{
  "experts_per_token": 1,
  "d_expert": 480,
  "d_shared_expert": 0,
  "router_score": "softmax",
  "normalize_top_k": false,
  "init_std_router": 0.0142,
  "vocab_size": 8192,
  "norm": "layernorm",
  "tie_embeddings": false,
  "train_tokens": 2178000000,
  "dataset": "wikipedia_en"
}
Below are experts of layer 2 (counted from 0) of a mixture-of-experts language model. Rows are named router (the router's row for the expert), up (a neuron's input weights, with its number), down (a neuron's output weights, with its number) and show model dimensions 0-255. Each number is 128 + 32 x the weight over its row's rms, rounded and kept within 0 to 255. Numbers have three digits each.
Before each expert's rows: a language model's description of what the expert responds to. This comes from a sample of Wikipedia text that the model never trained on.

# expert 0
What it handles: Word-initial content pieces. First piece of names and content words, often capitalized, after "the", "a" or table cells, such as " K", " Fl", " Mal", " (", " re".
router:127135122135179121117118150146129131117173204130101120143139150117103135146186119187115137140137170103150070151131143100151090088077146126177155160119115205135114096115136102172133143069085109126106086168105092148146083038109067162143105104128104148076077166095131169202142060106124171125081059164097102152092117145140061110125158104078104101118138137121111148144150162148159179161193125134186144131123130086136071116134074205173174136124101119123129143165144091174148125151108164136108117114100133174136133104125086103137139222129193140162129126113141115118118187204113076077142143132083129101137140112052120122126089133119120126097094068101151081123208117089134159111122152150144173115140110112126137143109149107215128165132184064164143097099138128139102107136105128
up0:075107153175169092135111122153127131199127151117172135173161143111155170130215116085090127120088117077184083123122145104115169135146180153111182100139138136147143110142148118142127113070178185180110148152064106139135129149091188068185137178100131097116106098095102152154136131113057126161136166153062127111137087109135053150121122098090137123115130167105139107101120084110167083127167130095105116094154118067129142128123134121073073098130046090095090093166157108197095117159158069145115145175089140181146143117130091164123153111143119088147122154145129142141173188144133139117158144062158138162090153077090055149154115097122149079108096066151113205152095113097154178115112115104094178154149162092092141087142126155182179147096151141121113172149172119121104145115115155
down0:108072120123215115132123110123155139095190163112142118167153143091179210150164110072207129152168116116167088113075138146128124104147126128077129148078087134114121074148208153121141111137118131179138138192093099108168081147125175092125150172146103083065133128150090085183147123146128107157187089119142052125173089179148065165140109119160131131093195118102099139166096142117151133161136114071127130100139170100139098095090107109080151140188099153135133066162117142160102039119095126113137130104157114150113118131136087131154085122079197119115151203091092128137162127165121124128107119081153071138171201076107135136117103163121095084159123070094115140203096097096150098110137137109141114091180126142102164120152112156106105175111154143127110176128120139117154147126143146
up1:173110117104100094153163149164136131145152081112127077109119153131085067133094127188125193094088114142096142135129148166166129098154140134137174174103151111123105131147140110148107093147069113147148125103131107159127146095138175155138090093208061097093118193077132147100118136126105180134162075123153134185130140109158138093107165099136094077101157180166088165119167138110115120160138127096122142143091115099127085080131067119116152108173132160157150170083064070111167117202156148162118123155152144141157047124152132095121154153082120104106148149125154087161115175155154103123111136088083024106146191149122138108133097120115155097096151152133123104052162133169101203162059109140146116109154090103187148097195115132122107165139098181197112132083199159095101136159146140
down1:156181138126148154115098082097082142144132130096111052145117142048089185148086097194068156141198127085138106134124095110102166182162112100188099105125163132103139104118132160103169099173142127113143137153110109084099181174161133145102133143133093086135095042136096099120091125148111171159189101148105159061084123140120127094138160108123133103093159181117157108127148115114175182109129154135180160142125150092093143126111035164086145141082172131144119117104103123115124118085103090098106137159158146156103132096162109114129080149099129097128149164068140137170161123165098116150135176168121085098110071154176155169174100061169095137111166123104143084136094103150095074103168196102148095198131133152161140178166130146075103134107169093115126155159134113176214129144133119
up2:113183164093162101153145130090152196147133180146123102165119177117126041126125104143083187156122175135108070114098123089067099138184114112091148104161128127062043099103162125148148130138096107105144146163107128163125102078180145137158077184120127174169124150123154091075124035122087144130199137156089108122129124105157129142131141133124141061123095114147102127131091164106095153077177136151110129150145153144109160194125102130107178135130187123130125145101139094151085133116156134108141154117182174149099160138079140162122065130143124188188139081136178135138083131164149062115144046139169127071131165119138083101155150112125107133129092132171149130182143134152131137097066120117163100142141045132162093104163138156126172133143135123124133135070138124104119044056133092
down2:161049159143167067162222101131098141095143090155121108073170109150162153154104079142135132126152096084146148104119162133203138139134129132090102152131099156181144123189114139143119104079165167141172123077142127092075127175112154117094123126106199141144147204153141112168149157064182113107132113143147131126104067151116115100097137139142142172094110136155122109090128133131123113146076156136194122164083094100086133122084115041110134132129199075103107132177160086140129111114176128115139079134166133164140087114120067106178104131150148105120085183188079184104130119098095177138040123113159092149131125122084135081098200105165168113127107077173151140178138074103124150174147175170134149172065131120110130140119118156111104137101128118123118143104108115077134152188146121
up3:094147141130083181172107170186152164142165133067155100160151162148113086128112149165108127110127122135116153132135095124133136113159042102078113116153076144107187109123142118049148138123093165125122136185081064143158142165094108166076127163146132146124097185158115154190157124154158141137149096112100145096069113183112060148139138104151147085130143128110122183069141164171057085143135135094136125141104143153070147168124093131111143139101119143133142146132135085168185143154130147156114137053115151182125089131097132111128069127118163066116125116044159064171160134211156144133202106158160132116165158161114124155064111093119105083119105178126143096191173104158183137176121143139086117058096085108147140177133126136153112150124144117183086076132101123135137103187135120
down3:094125166128075116190125133170142244134148144098117083157082115197145159194110111108063165146120094174172140096123171126116132128177114135122123115147110124186109206130155122115128159097063114145103138146126094182121166095131160111087144143100130132097110163138155139148136134161185118114135088123162151076090129130159161114139116172164163099134165122088134131137116117151103124155128084120128091077083061076147151112180113101097064172054046118141135097124110130164176091137158153130121134109093188148105116070118093153122152083121114153113109088118101131104184085123165101180151096126118109165143154047116168095120148092092149128126125133161093196120110107131091085070179138183146150150128100114168146140139105157154100142073190136113133063172117124159125089201101127
up4:169099127107166170162137121155114106090127118166115149184161159119171098123106105161076115107076095065126129084161153140107082066068170193180130105159104090161163140151169145109197115103116093139139125094156093114149133110100113157139160134117154072065110097137149117174084140144132128166104099145106156092084179090170062153083145170043049144162139125173200121060129124153162118141104084166123158074158109111144109155108136102131124089142151052095115137172162152131159096165119097163092058093137103146129145145084086131133132127189191113118139128136106137152159172153114138064115118126156131133062108135159133170087154142084141190160079113165171159110147114181141136174102069104145087135130159119084149137180134165111103140189134146129122154107171112102119100106120147
down4:059103082182146129087167103210109164092186109135136143180126087138174125099126151199151125113127115080157103140138117115152050102097106181112128139152134098128142128131085132055128108155165071100146132141157132154122148111144132109104087131094153131137138123135122085124074089179136193141153151161121166160093148164150129102104109122126130153125095153110158126128156140119164092152134168148120161110105100094116110176138143165126142148171121149157108118175079172095137097112137147058106036150171175094102122151144122093175063046179095128079123124109140100067211125112190141138119129115124134152143130121140161125129114103105068141102095184126143111076112129149139107183114066161157081105143163124091134120115200122088108138126170115081133107255120107159155129122137123
up5:136157169112142185078133109131143143131145102175179126137091162166057161142144088075166097106136076140105095122112126087157153083163166111137109156074154184148107049126151139150126134136114072102108174113142113131123138112123112132117105128125093115136204103173057112168116093160137157108144107137136098116130108144232193153126142150123125091127175135089195058150130099111096098175140142158113174109091169128178113160040157125153140220131141173117094143155150121064144143113084155106121142135125096168135137096143141119142127109057165127180082155059105157140132130161125154118071153136120131082120169150086142045123141159111117134091155068147110107151128128111125083095110149188131120126146176134130099112124131098134105153109175039178146074098135171092154123111133188
down5:119113098103060098136113139171160072097154109119089162158104152156203141127105097143138098112133147152111099187159095141158127086149139160103088142167049070150115138139113150082163122095127122145135147138143145112133142137134142128126167161100131158112128127112085162110174132070092125121112128171150196173113162073072130076103135137116175135070127110117164155133063166159093050138082120162124137109124108141120166130101098092104190037135125111142211125112122128165101073122114097136126122121058096133191115168131126077126110170129091158117109142160125137175110097100153099147195129134161084162184162032138112124137120064122073099182116132121137150188158141150094124119160101138160178130154169136109170169172138089147170152089099097063169120198130097131130161083167141

# expert 1
What it handles: Word continuations, adverbs. Middle pieces of words and common adverbs and modifiers, such as "ad" in gradually, "ly" in slowly, "also", "later", "and".
router:104114101105089144118147155134102102126133096124119124132153151121126114113090141079130103097185113122109181158116123147097144091172174144093114104111119171069151148134108157160120096186118176100130140121103145143137163196150195076097149126126152148091206109141138129064118219070087102106144181128110128028103135111105218146133118085132140139138135185075120148070067065094123118111129137148111151090155126133114149127122168227124138081126121174112179091075114140088149094129151140171119154139111136070120126136121137156090142048116053123127127139096113108119117121116172189100078108133153133151085147162155124147164117141166174134166176093109082168160055181114172122126120089199092125142132139162107138129121091162113111116135150200106152127133145130116173155114208107
up0:157126128153135193128177114121163133070157151156127156150099073110130133069174100125147210158104100077098105106081081091142127132096152097126055143132096119149114159110167150112131157122133087094105086072171168161137090167199161100161199176138132127152117135115125081117186181124126078136138165127194088140110166121070202147078106143138098116112157062157160178156149114130105120155135082195160143137151149054163082143138109130135117065133139167107125057150081124162060116111110075167117108083095139066170147130070094179173105123084115063137122104102110091152128097131128116104129155119105144114146136167103135142151142139115114182142111062150096201174140172105125152191128171140145130116121125107162088146096129123156125099135108091091171127130108116129161132163146092
down0:112106161129157066089179113147113089095112124167038081153134113102147123147095103084114127121141097133167114074160172187118144121153107177130169134197110122135157105131084085125124074112139134143169167116103118166110138153107115135189155100206116135150167145116173081149096137168122175079084140120149181097192121129125117142153172157104126120109135183071099103092097139091148098198117137077134123135140095190108225080119115113145117161139143094101167133107112177059129112120144172084137153133155137076103111103172168156102182126135113183094179151112115135147137097099130129100123059117156117169106153145139150094155120132097125142126108146113141079130135101092165108146133110117130108132088136096109101105176044127122154113140167221113072102208076138109097153133199077
up1:140136164132138216131141149080185057133159112098117178154200125138150082139156153155111126093095065085121126101177139133133118091113062114148107126137154151133151153172131116078123131150090189108128117111111131101155161100159143144146124134105107122147148126214152193123118089077127101152101117176140114074148176161097118143101134176124087164114081140109129123079099147176151176079126147142102084085122158056105057136109151153151117103120179119125175122106127181087179116140178134153142116117141107134131047123169073140154175185092086141139129167138168154118089060085133076110087133098192117170117137098163108136131070188133124088129150149107100150123108128108142134070060149186060153125116141135106172164169106098090143091156105136156112139205153145129158119113172159
down1:137121135154093096105146132137106121080066149136131104176072143217091123119182084135157106144170123154161098141093068184109092131123113134131066148145123101110100069152151121128099102179196138142163056136133070174118102104184143128145130153133119136087160140125149124118150150192135128167153134134172149063103129111154112129156117132136197136130130133147148132095148152053119099124070079061154177123211088227155159121110142114122146107129110152122148116123123128139135145129199166061074117099091116102051142171173104180155105110147144144140153134086080144091145148117095178170096102158113130061084082112139160182172120120118164090128128104120153105121112116120062104135163076113112098139118128124159096139146143123188095194071167172150130134086151073121127152135111097
up2:087111141078126160134136104171075125140144150145109149115155167151179124080168139091150107133150164128102129142111152196148142158178151173131127098225139146101100108098151126140123139113172094088163142119153130153145151084132124036098117096134131129119143165156135088174119147098152106169151139130163123147085173120124158125114078101157151129148136078166103123113096037127142089108127162170142134150195150149130136140159128158126151090211105087156128118110050052153151109139076160202071150130130100075086122095173101143161094089133127139186119106087128124152132108086091143124159114132155159135160129124126117100141197109153169125136129136128128145066115124110125151082142147204125154093143182119151115177078139109119107102095169107096131137079076193039117161019157099
down2:081105111087088123125173119062139146107100086095078097143105149117137129131093057130081075103145136159147132102120130166176089121150111082104102148133149073120184143159147172170172202176128177178171165148145096149174128090155145157109136121116117109079129068134149134105136067141106149135132137160112110115098095127151099079074134143158079118162168144120162148083192142153144113148134135111096073087073084096152107125140145068133138119137110159125185129169192129116101169111153152145139125135093091157154112148085094108107141093099115090143172143155075157138119140141125064118080146147134174121121193110104129128103093199075140126200091163183157109164112107115162129131131170085205128161159100083087107061141130116124100134198185147093136113181172181185129094111142081
up3:114116146105107148129115131101177070144167160170137134144071128154152145135097204137138125111126155086153104067161105143097121055136106124142118122141143136124081117155114096180077109119078118128112175102141099147149117129136093156169178178170159080098138094110142054145182198133080135127199099152123140062111160092180191191170100109127165094132127190172156093086148056148071110125197130140124114133115143094150128100103134101109042135131142137085122130124091194149071147151129074094102094106105179185163100141101121172141125161113154095090193152128155108126146134165170127169116108151119129137115142082110136147115130138132196138079111107135147111073166116093140147077146112171134146073175158098189216126124080150102122124099130158155130184147094176116139145137130105
down3:118106134173142116127108165116116151145126147176153167144206187114055190154128125117168085131128157073166146180151110084134132161092125110141136152136163110114095112118222150135104101162143125094145064145150104120106123118161169154106117154143107138126111118101146174134108138144149135152153109095123164161139131135145056062134124107137082080148172116117118100170109117126154130123102105095123073112152087135096095153073133160230152214171125124104179138131148131146120145092091115158084128185086164073151128144132162068198145096126083108140098140114142117134137207126145113101108090145143135155083148093132079112180152068088144076156096098074125114214164145152129143060108105156039158137047115109101134096135160079098147106151062103120139109164125133165120152147140123
up4:133098095169113132113087144100130123083120139117117175157153106119097128116097097131099153069177113114143152144179146096097071110134110103083084161098110119122091054163143098200150118127114110117172129143141167135126168062166118103121128094178145126138169162101058094061133149140117127145138129108152125123118162068149095130185148170164174122117127172148152090150125118139068149116099101165115170094155139126121146109085125153189166151102085147180190082135088158101132202127152136110123179128116116108093133121119127160125121119060089154189143081160191058139157175182117121130130122172184087207114183134118147073119103143173070163125165107065143109151100099066172103105122123167118147161101099124159076121161089091104095166121094128072143121120151064197111118086161109
down4:166185135093197073134104097140121121102166089117143142138056101155129116163144140129105120119138113120126140115084123150139122136096167197116147156143140080116173191142191142098087114155144122162095141114140131096100138182108168130148105106173102140092075069164164131184117152129150164097121153057201122105156096169154139121080170143146130112156117121133075089114132125129093107106120152112188130094121117133122090166075138097091109071148188126106111155117101125180104074070197173100161177135168151163173118102170129149136137143162056098109094155091067129091154120112146114139187122089131173127099039145136105179138163094085122145069152168170111106127120151126094099153187123077182096085163163147089203128136135113119155105118133160135120135064169123064137103099135074
up5:171130173121145078084140166089150066195157142086112205120118099060105103146097113100138077153175101179123151161157135131132103125106074170100109127144093066135162093106077110105142160141154170174117114135137179134143136148074119157112132076166136041168130108177138172126107156113178135146132203113133165070059103127112155148091148126086091101183140165098145112103134124095198069145119143158133125110110115158093175131114165155068169107104106115105075103067166141134070150148140113102093182142110146118119164154093147105162155123151127142101115136132154099086058164115138151100125131141172128101123185059164117112078120116150117039116127165130062121130112165139141156127144173135166121135123169111096128108183149116107211132151169155147156086059114110124102101138138136
down5:123125074114111128101155112145127172116092122171130137147168142119108193122176141103139117173090139071153130130105140127051109160136200074136136160124162164080105149189175110135124097161134119126136103115154100092133155124192133133180084128131102172143148080149166140133127140156117167130145088060157113156113101129133124156139149081131189129043127117174153137107124116162066165092134166105109099105165136132184142087168151140077123125137138149139134092104052087117074135117110148080123126074155122113138104148166139104131073107124117084113067091154073143115219072110156128129062127146078154177164083150142138086155123144106119135174175112097120111098146165075129188131176110157144162144186042163122195131077118185147110143112066154103097127210104115104131121116157094

# expert 2
What it handles: Function words, line starts. Prepositions, articles and sentence openers, especially after line breaks or table pipes, such as "of", "in", "by", "The", "On", "'s".
router:130128141125149136103128074146152149124093125120160139104102179162130129091116096093141152092061107130126115088143161065135162178090074138159127148112081079129075119111118122119140149115158079112169176066131144110099183153112127161063182132122106107174142126089120093154122126157150065189102101129127123171154163138169053130213099179157188152125107116159145078171133140160131122139075158171076099143115121209160149120139167023103084156135163110155096153157138168060109144107108102057144113131149117206128101154121168147113157133083144165139140113156096141106159080125095143123178173137092140142154081084161159092096119107124133122066128171128142185179094112136066129166156135143122134073121166191169140092128131128074129080122067110147112143125107110125143118114113175
up0:150128149091128124165102100141110137083142130110179132169083104129058157092115109146193116095177112061148103115192173110065180133170136115138137160073114152162193096110159164139146147156135160155140103127164077163169158167136176144114140152127112127161182088146126150186122131185158096086142116170138104117137110131086142137154187080130103058113133109134141119159108122132069087118114083160089144132181100189126066108097168155106196149161085155137148130183208159092161145113080096172119164140150101142169105105070119127095139147089130156161158157115098165145138127187150098152166135097137122090117113098170152067182115169140120198130102131128090106117145159134169107117150155090096120088144138138112078118136111134146129076221091132091120162095148177115116112113085206
down0:138118146101119066148110139169183155139122127110152165180119092137147102094165149163169195088075126129083150125121084098134166141195149090128163152071093045097132175082147151086154166074107077096170129176177147106154117173108133149163137096094130084102136124124102160077163071144195063127104107123131130098074141139152134124104165153124132137136117163206122148126106127091163121129136176137133114169164119197150185111080111125097088122143098071170099116135091101106100180119103154104170067142132079099123132115146112111103131139084105166120178147151143134153180102144152063108131159145110142121131138055093155123120035095094145132149149141109170160132060191056124167114190189137170161091108079120087109131147128108117166099155142125117138164123159131087125132168136115
up1:103115085091143117083120126118218072121171106100097118174077128175163168151147126180121115145150075117195119131104106152150186128155139084092057155143057161146147150140170103114143161159115080089165106092101128059118174123142127093058104120135069144163139167117110070177109131138080151198103170141158135196153110098136151076162137179181152136097130094140175115131201109116118118157159078154111159147098142162128120096143121140153160123162129101132099055162072135118117162139083155096153126153108147116158200122208146183134164088138111115159145167141084141131114093135111165090120169098133142049154137117077177131134163097110153103052119105106087168158086120139066188154147131171129116134158148124124150103132166127112137124108132178116066137121145111150155148139125140
down1:103156107092115208124137116146147103070164222145153099118163060160160092134127111096143089128159152073122162147100140132097073124094135144120130131112128078098111087167097117151116134119123125159070115164159139162132139150183087105176152110151169142115098193136139155131093149100142151090130167152124132103144134174143157140118100200140160136104145122173101124133131141107126146094115064121130108088157086146135163229173165168085116165110148111128147150154122134106069111141134096072052126138121178091058134116083120153113146129131024136067114135159175097155124095119194088147126177101160112146120162164122082155157168105144128094162085138065150075117140104130133119099163129144108096195144098118162064105104190153078165122082145135114140164152140115092113177054158155
up2:197148126092172086110155080165092156147147111143111160111090144171113098073119159114146161114102166120165081111164105091167146110113068121209108116096114106161109098139121103065108090219139175091136202180125106124128118080111098136122146106111113167156142112115066147144177086120075167121108082092108136053133105118098100136146172158174098125109140150127182096109167114160152110112152160157161088094095165153185164134178188116126139121116102095189142149090095138071219135085105110052131137165086102131126089077134113155128107169139148154122137046151103121222136167123151137124118142172063147077172142135135156134097150107149126136101097145151120103149121153125077156135135132145125114129205165125127104129133118151089135100092074143140165185104169110143092125120120164
down2:079116105172128123187154088106148086112124132097127081162094080119125144104169157095172068131137110142162083112124131087123162102149123071121131151106146189177070149113136130156120099083101191140115114098199170134048167166098131071171131131161126136100123118096196096078161121133177115097095146159109141193117205131111149150145100109155161143143143079133156135174109157146096144107117125131131127178090154134125053191137118121081160122164080151107094155097093202109078125137168109060116077141080118136164156150140126138102117132136135171153134166167157146158138164113145093117077134129097177101139102081180089109136151080120087111193105132085108172172123106140153110121157139125103073119178115123130129086143114087121124195113089081102122113199105116173118221086151143
up3:178111112108088117071109143145088138151171108163096166106148136141136072167087121136101122123071090136111140159091126162051122129064093146157132158133086185163129131144107088137146143142112125164119091097119156114159118146162096091121119203138168144105167139111131155168170160115078082098146083135119068115121120099160082138186141170124164116110111128143104161132158113151119140207070158184103103141102172157095142147113158060096127145167108158135093104169155140117160156072081119091077107109133093154090101127140165096163144105132170104168114111137095109064121205158152161112164118141110064078081143157195170091158088144135191109078113055117083152122155116204107168117108058170108188134125192159136146142109131161137099075143117115107151152157172110122149133073153154
down3:094119127201098168143054124091070123105140130097170129040122145091122135121178121161137124162136158124112140201161112144144130142089139111105184090107149162101130148186099142089131107099105112110110096077087163140116087129159164166136108185146148162129097132155096123121081151095104203139185130067160158162133084134093097134164168186144094158088147125117084120101054127135134158149120103084157098114128110148125116142139125110144120047066154151115099055089139196139152156156105164076077130107107124192117123083129133161054146152150142146159172118098181147113128145173116142098091092099092166119189066167156125087169129087177160081119172142147153152057076121191137156148125127155151112132164166124115158142154117125065146123135126119099167088131067134149153162121149139
up4:135103090046143156153097135167161118115120104131151095144201118148134174092150098124103142202136103089086118119172068135121121130195097127172107134122124171093120120118141125191210156117124120136100140151072107093063098131127123108114169154111084130106132148150114125139118133129085094161218112205121151156125100133142147121166152161155135174147152097126136149121131183131082143090099166117148135189117189109119095150139081134141135117148092124117165083232112122170104139143183109113156119164097091059132134176072103167180125121172150094077114132168140177183127076117075108116126154120016108093067115151160110123150165121117153153092129141143157160124175092178101135090067180169160148132151100173151154119078133098130140177116112106130097169114149113104113103156152143
down4:191064214168126161070174113143102143096132099156158066107146162136105125113138138167116086057136091155118052130111130136106105113151214184155138174095160117148173146127142106161117135158095106131131187106129150067106132181108147134087065097114122148175193176111164129112088105101166129152164098162066130111124152082118094091163099147118135121085131084148102145147114163137208145103146108127053151137101143188154182160139146088032125130099157113125064097105159087185151162118124130216125123081087119114117126067148136105161120142085105079163144163126098097144084149135109123131146165113196124094089182113129095151136092123142115123150094132121123178113166151123102151139120076121178132095128123110117132090087139125135113130161122186120167156143138129088092145125182110
up5:138141117133140096103115116127072083152093130094129129161042185163081136120096140046108129080146132136123136147135108098180186123130119100161113151139074120131183131083152149123128136104137157142098189107152149069126135149069149164162153186122141106160160172133097129102141125062190073145116160107104164167240124114057102118170070100099097126119147058086110137170132128128097155164145094121122080182163148096117143108156120051076054137153128151207144148120145116090113113087157145116126149113103102149116144096123140154128094147105078127102131131125173173181110147119110210169131103094184128128150100110134091095142092106236129121108121144096069137130114120185136095159128120142083106093133148140117188123158118128151117104163084106111160143097138137159120106106084174
down5:150125133040152158091101090152120122109184102115123055104158126111103162113123122081165148127136132099105195129139133122144133075102226124152185172137237064076142144116157094162142175169088167088096090182112103095133091076145115162144080105137118118130117139068163149081112134180189105180124123101150117116122112105116104198131140104144155134090090117127152096110107112157195134105143086138149198109184129127111115104178160141142154111064174165124211140139134090168124103137137094098101136148114160139135093155078121187121140109095153156129103132149133147179130199131100133137188148139153198107115108153122154112122133091136152113087135055118077110162160122140113161096101139134093091127098150066144140131109092088133105094086162089071123134116128138182162088121138129

# expert 3
What it handles: Punctuation and word endings. Line breaks, table pipes, closing parentheses and final word pieces before punctuation, such as ")", "s.", "==", "ure" in ensure, "face".
router:153135139141101107173125146092131127140128095137130125134121041114147137161144152173126126172157123157135166119123085184134118154171109100083112106162190085171162135145145125068117126132160140176112097163162119111131094099137118119242081153141149109163090101172125126098129101168150168092178178086174144156163099118096203118039147131130079117136124079163144144121175141107107100101111087055162116143117135085082129158116091051127118126123116106123115137123118097198109160128140113147138125136156124055126159114141115103171064123184125085091117131134156146172111110088134103205119099119166105108137164143121105153129178130099096134179112192163142053061159101170141105098105140024158084175117097042108097150154142106117140151124107139085103141146121146138094124152087107
up0:166154165146129173153147179114122107170122111170124094132120134119179154117143110147134160122115121115115080158101124109161101150123102120141197054100124121086134149176100158123121109147208077118127190136112181170094110152157096082120152118160114125135161132202152156225165097051137130127111165137150164077082092115105104156122174102155105117129150135165115115176190188112113115057156119127081118088115173120107126137124075155105059096042119095213109107146193124152164149130113090128122064076128144188164156166071069115156115135077163113119104102138103197089100152156152151084139088144115140159175177053131147125134120109105141110128101153150104087150143111113158107112088086123127116176079113083150163125135116080141100119176143101106097074127158113140140144141109123
down0:126049164166149190146152146086160105107128143169059172112147110113121110167120117148129149154095173150128212135175064131202157139139117165097103117196130170186081131138137119073109144125102122090146120143103071111147079099134165085112139079110189077132182118097118089110148144153139098058100106109085109051133128141138169149086156150150159134165103111133103158078114073132150152187107103112114085118151091153122128085093148097139204130191130120171082175199123093081097140154156064131151095138130122188154133114099161160088123115126099128112105095145106148164143130169098107094142132161142122157122157144154121093118118109147123125166152095137183108138164093122148085095138215119136127094180159195121111134074127153165093139149106171146133121079079154117084075129146084
up1:184076088111173131153148102088078131113207170171069081116156144113178105109107129119095130094168129169126089040200102132135102175144149099163099118114137113159158153133132114104146131128156129112148113140148125089116118127138106131172128185135148110129128148130070135144137135075139131105165076128136126105146120113146107061093109092138047096100153099167101095087131197115091156090130103146153116120100071140087225155132125135225099086134144115126167083079108130103123147152148077179127166154146122069143104158122073133162157077201108147126143108161106176117168161167150148139168162097147151149150143136150161120141110132098132100140090104140067134174130099135129203124062155075122168159116041119157077143124115108182158105169108156112128115124144177111120083139188135
down1:091110146113102084149172199107184140132096078092162134137130128168089144146137156146147144156069131128115147187074149103196141107101083144087145153166139139131141133152105142139146107122148108132132170141121133173160150148142146140118074044142111127083127096157182139071110130166134097143106133145110118147090224120069147209125134176100145128179061125098120136150142129102164101202130175123091120096113179099095026070161087078076195116139159168115113173183122110168089140150128154131103072105137139165113136089179115141080093152106192156140119126073135073120101104067177133107112119113113115111139090124102137114134114106179093175129124157124184116071114155148171074124145095166144141116133188129097158139117077157142173096117080115136113152154114097124145146131085080
up2:089120161137123162133067065173081062130147101183113090132154149111148178091175099096164125120193129114146120073168105105155082077106126078070189164123150111184083112076167133153154091117143117145147141127147102110083094111116102119152133091137172068206119131119111126115166080166170128161238139141084122185150144134149140126117114075121122142087183068120164158095131183118186063091123147111112111120086131141107111115131044107134130129091106115119126180206162084121103133147115109176173163123154126066160137117150164111108106151106135121111139047132136095092151144127174140159119143168136131121147194121107180222150130125146143117103145117142134097131084147125139130106091145080099077124125121133154134135138092072180119164150121088166107124107152171101174113143121110
down2:128102144084134123095138131117114147167139186102118185156150103114182167186121157072110112110127148107097132157138121141113152170150161148133069093184096182061157100139079153108110070135118163085082138104128158153115172135121129139108158082089115178111078123163129138115090159101108126060024142050141155076094154153153131052167137154164123131155146191174147145140109115150118122154149117161174118145176125153157155163131117183137142146135075147097185129103081128157170110074194155096103129127077154175123081147151161124142125129159139115102107164102138157171119125132119123120145091087129104141125065161128071027108174133134186144133104111097132155101154121170075110119137139092178167075121155135100087104159126198064098116165069104084186129109109125144111131106119155
up3:111166182080166175116112129103098125101153094100070109135113118140149199177168123204086148115154156130185169104127143109112158203087192134107037129143140090133184174099099087126091170096138098069086125120162173119189085102117116140102192117149081131146098110119156191072143162104085086132134051171135153162109148119125150124090165135112124126164152125161070189134128158126136157095115121092137154185128108173158138142111150136126114162144154136166113156186098099070141092150124130124137137124121108094111095128131182116113136137102133089100087089094132112157070092113160107133140193086144087122149106079111071128096165121115093086138094191154175121137206122153150075159113148118132149091177107101139134142137138134170063081163120134086081125135083097166126095150156165
down3:147104122076107144125074136110124053160105109131179108126125144128091099050139115108124146135131106093173119198086090149120096113117132101129159123055122152080065137131143211134206136154128143175134111090101117102130104142161124121189147207142143154101102110142122137134083118130121134107122120117093133101172080111090157135138118069109089173170172114167085134184116133177145164178105097114134126172113114113088084098111195190080113144119157148121140091182199177201138115096177159107143140175162075131131120151149130068082145127124093179135145092102111082100144144103084138120156126082112119171132113101158131121164115134174128104093169102098071089129117124164081141099142112118113120136101169147138077149112034138113126178143120148190142124211185176107170138148110154
up4:181048149075130129153156138128131135095156176154135171111082069088123194122133124127122121113124104167052049098168077146149148120124128136181159139118132130105159108129160133077112090121161106145113144150190176121114100117118159158192131150148148148121155179151116150095136159133114162058139160067163129157106173132202134108126130092109140074075155081132185168120171105158141077168143103142177139165112163090055108149105127112140118128097188116126114082129116074139075091120134141110236121112185136062152142091155088141099057138147153133120102149119153115099102156128115115151139138106113138157143099147081167140096141111118127115123139131182045115147119157136088120148128180145122071133115166102119098160154072122154155160082085134225123121123155118113117116124046113
down4:058132135159115106139072119075133101135114101137117063154140190128149081100121170133096146136157138103237125132099178190125172170111121107089131147122109160155101097142135142177113119106137117117190113096137195099093145123085097114146117174084082137144097038093139121089147081135123122189134141114111139191196113101138149139126103150192095168179161187144099103162110112142178110104087147098083133103068162161172170134114129155154108092135122131160103161151093132122125108129099128168110089133122069180126137144117168132157121099138113140115147079129059139138119146142057086113085150128140192133088138124109123161072126114115125131103161209094139085139205105105125133117121133087102183099160133145135119068147195126152096114121134147067121179175108135191157092131191117
up5:138105123108163114106102165169071140120134106116103121127104138139133147196132132147132149099160147104086080130148071158157130133173124093073121080063139140132145160186197144159072143169105168151076084149101144117065102147096153122139065157108121131154180128173120144129183130099175079128080136141202140101140185119136148128100118161140194128116123086123162086158159061096101107156135134162146196142074175120065089139103121173179173131140061159112128182085103178112095096109176129132087121131200131156092178086156143058161080107181086108116122083112160121130154123123157098131159138137101138095121177088148135194149161142151163186148095134131086067135147090141122094129175105151119128146110137162123095097128109159109121133132125068095161189067104152131124160135154077
down5:137190152103150134204101133095179112123161112139139174179142142136117157062148118161139171126115138151100090110134130114082129120084128117166078168130135087150143102153137097147139142128143135097159151081114074108099150116160149171066094154095136159147148136117131119104109140144051102114206139084156118212151091145161135082119095123121129109118129093138113091113155139095145140178127123136061089097074099115151119140065122158148068142110104083136060097102178216146135118161131139110138056150080177128133114111140132117107096129117145169109147178117109104097148097095143206105077081092139110109134116148121098144102122125149084114126156120162170161131085126214085112080094120193077076101096197155113120177184144121102139147154148203172138144198205140129146089115153141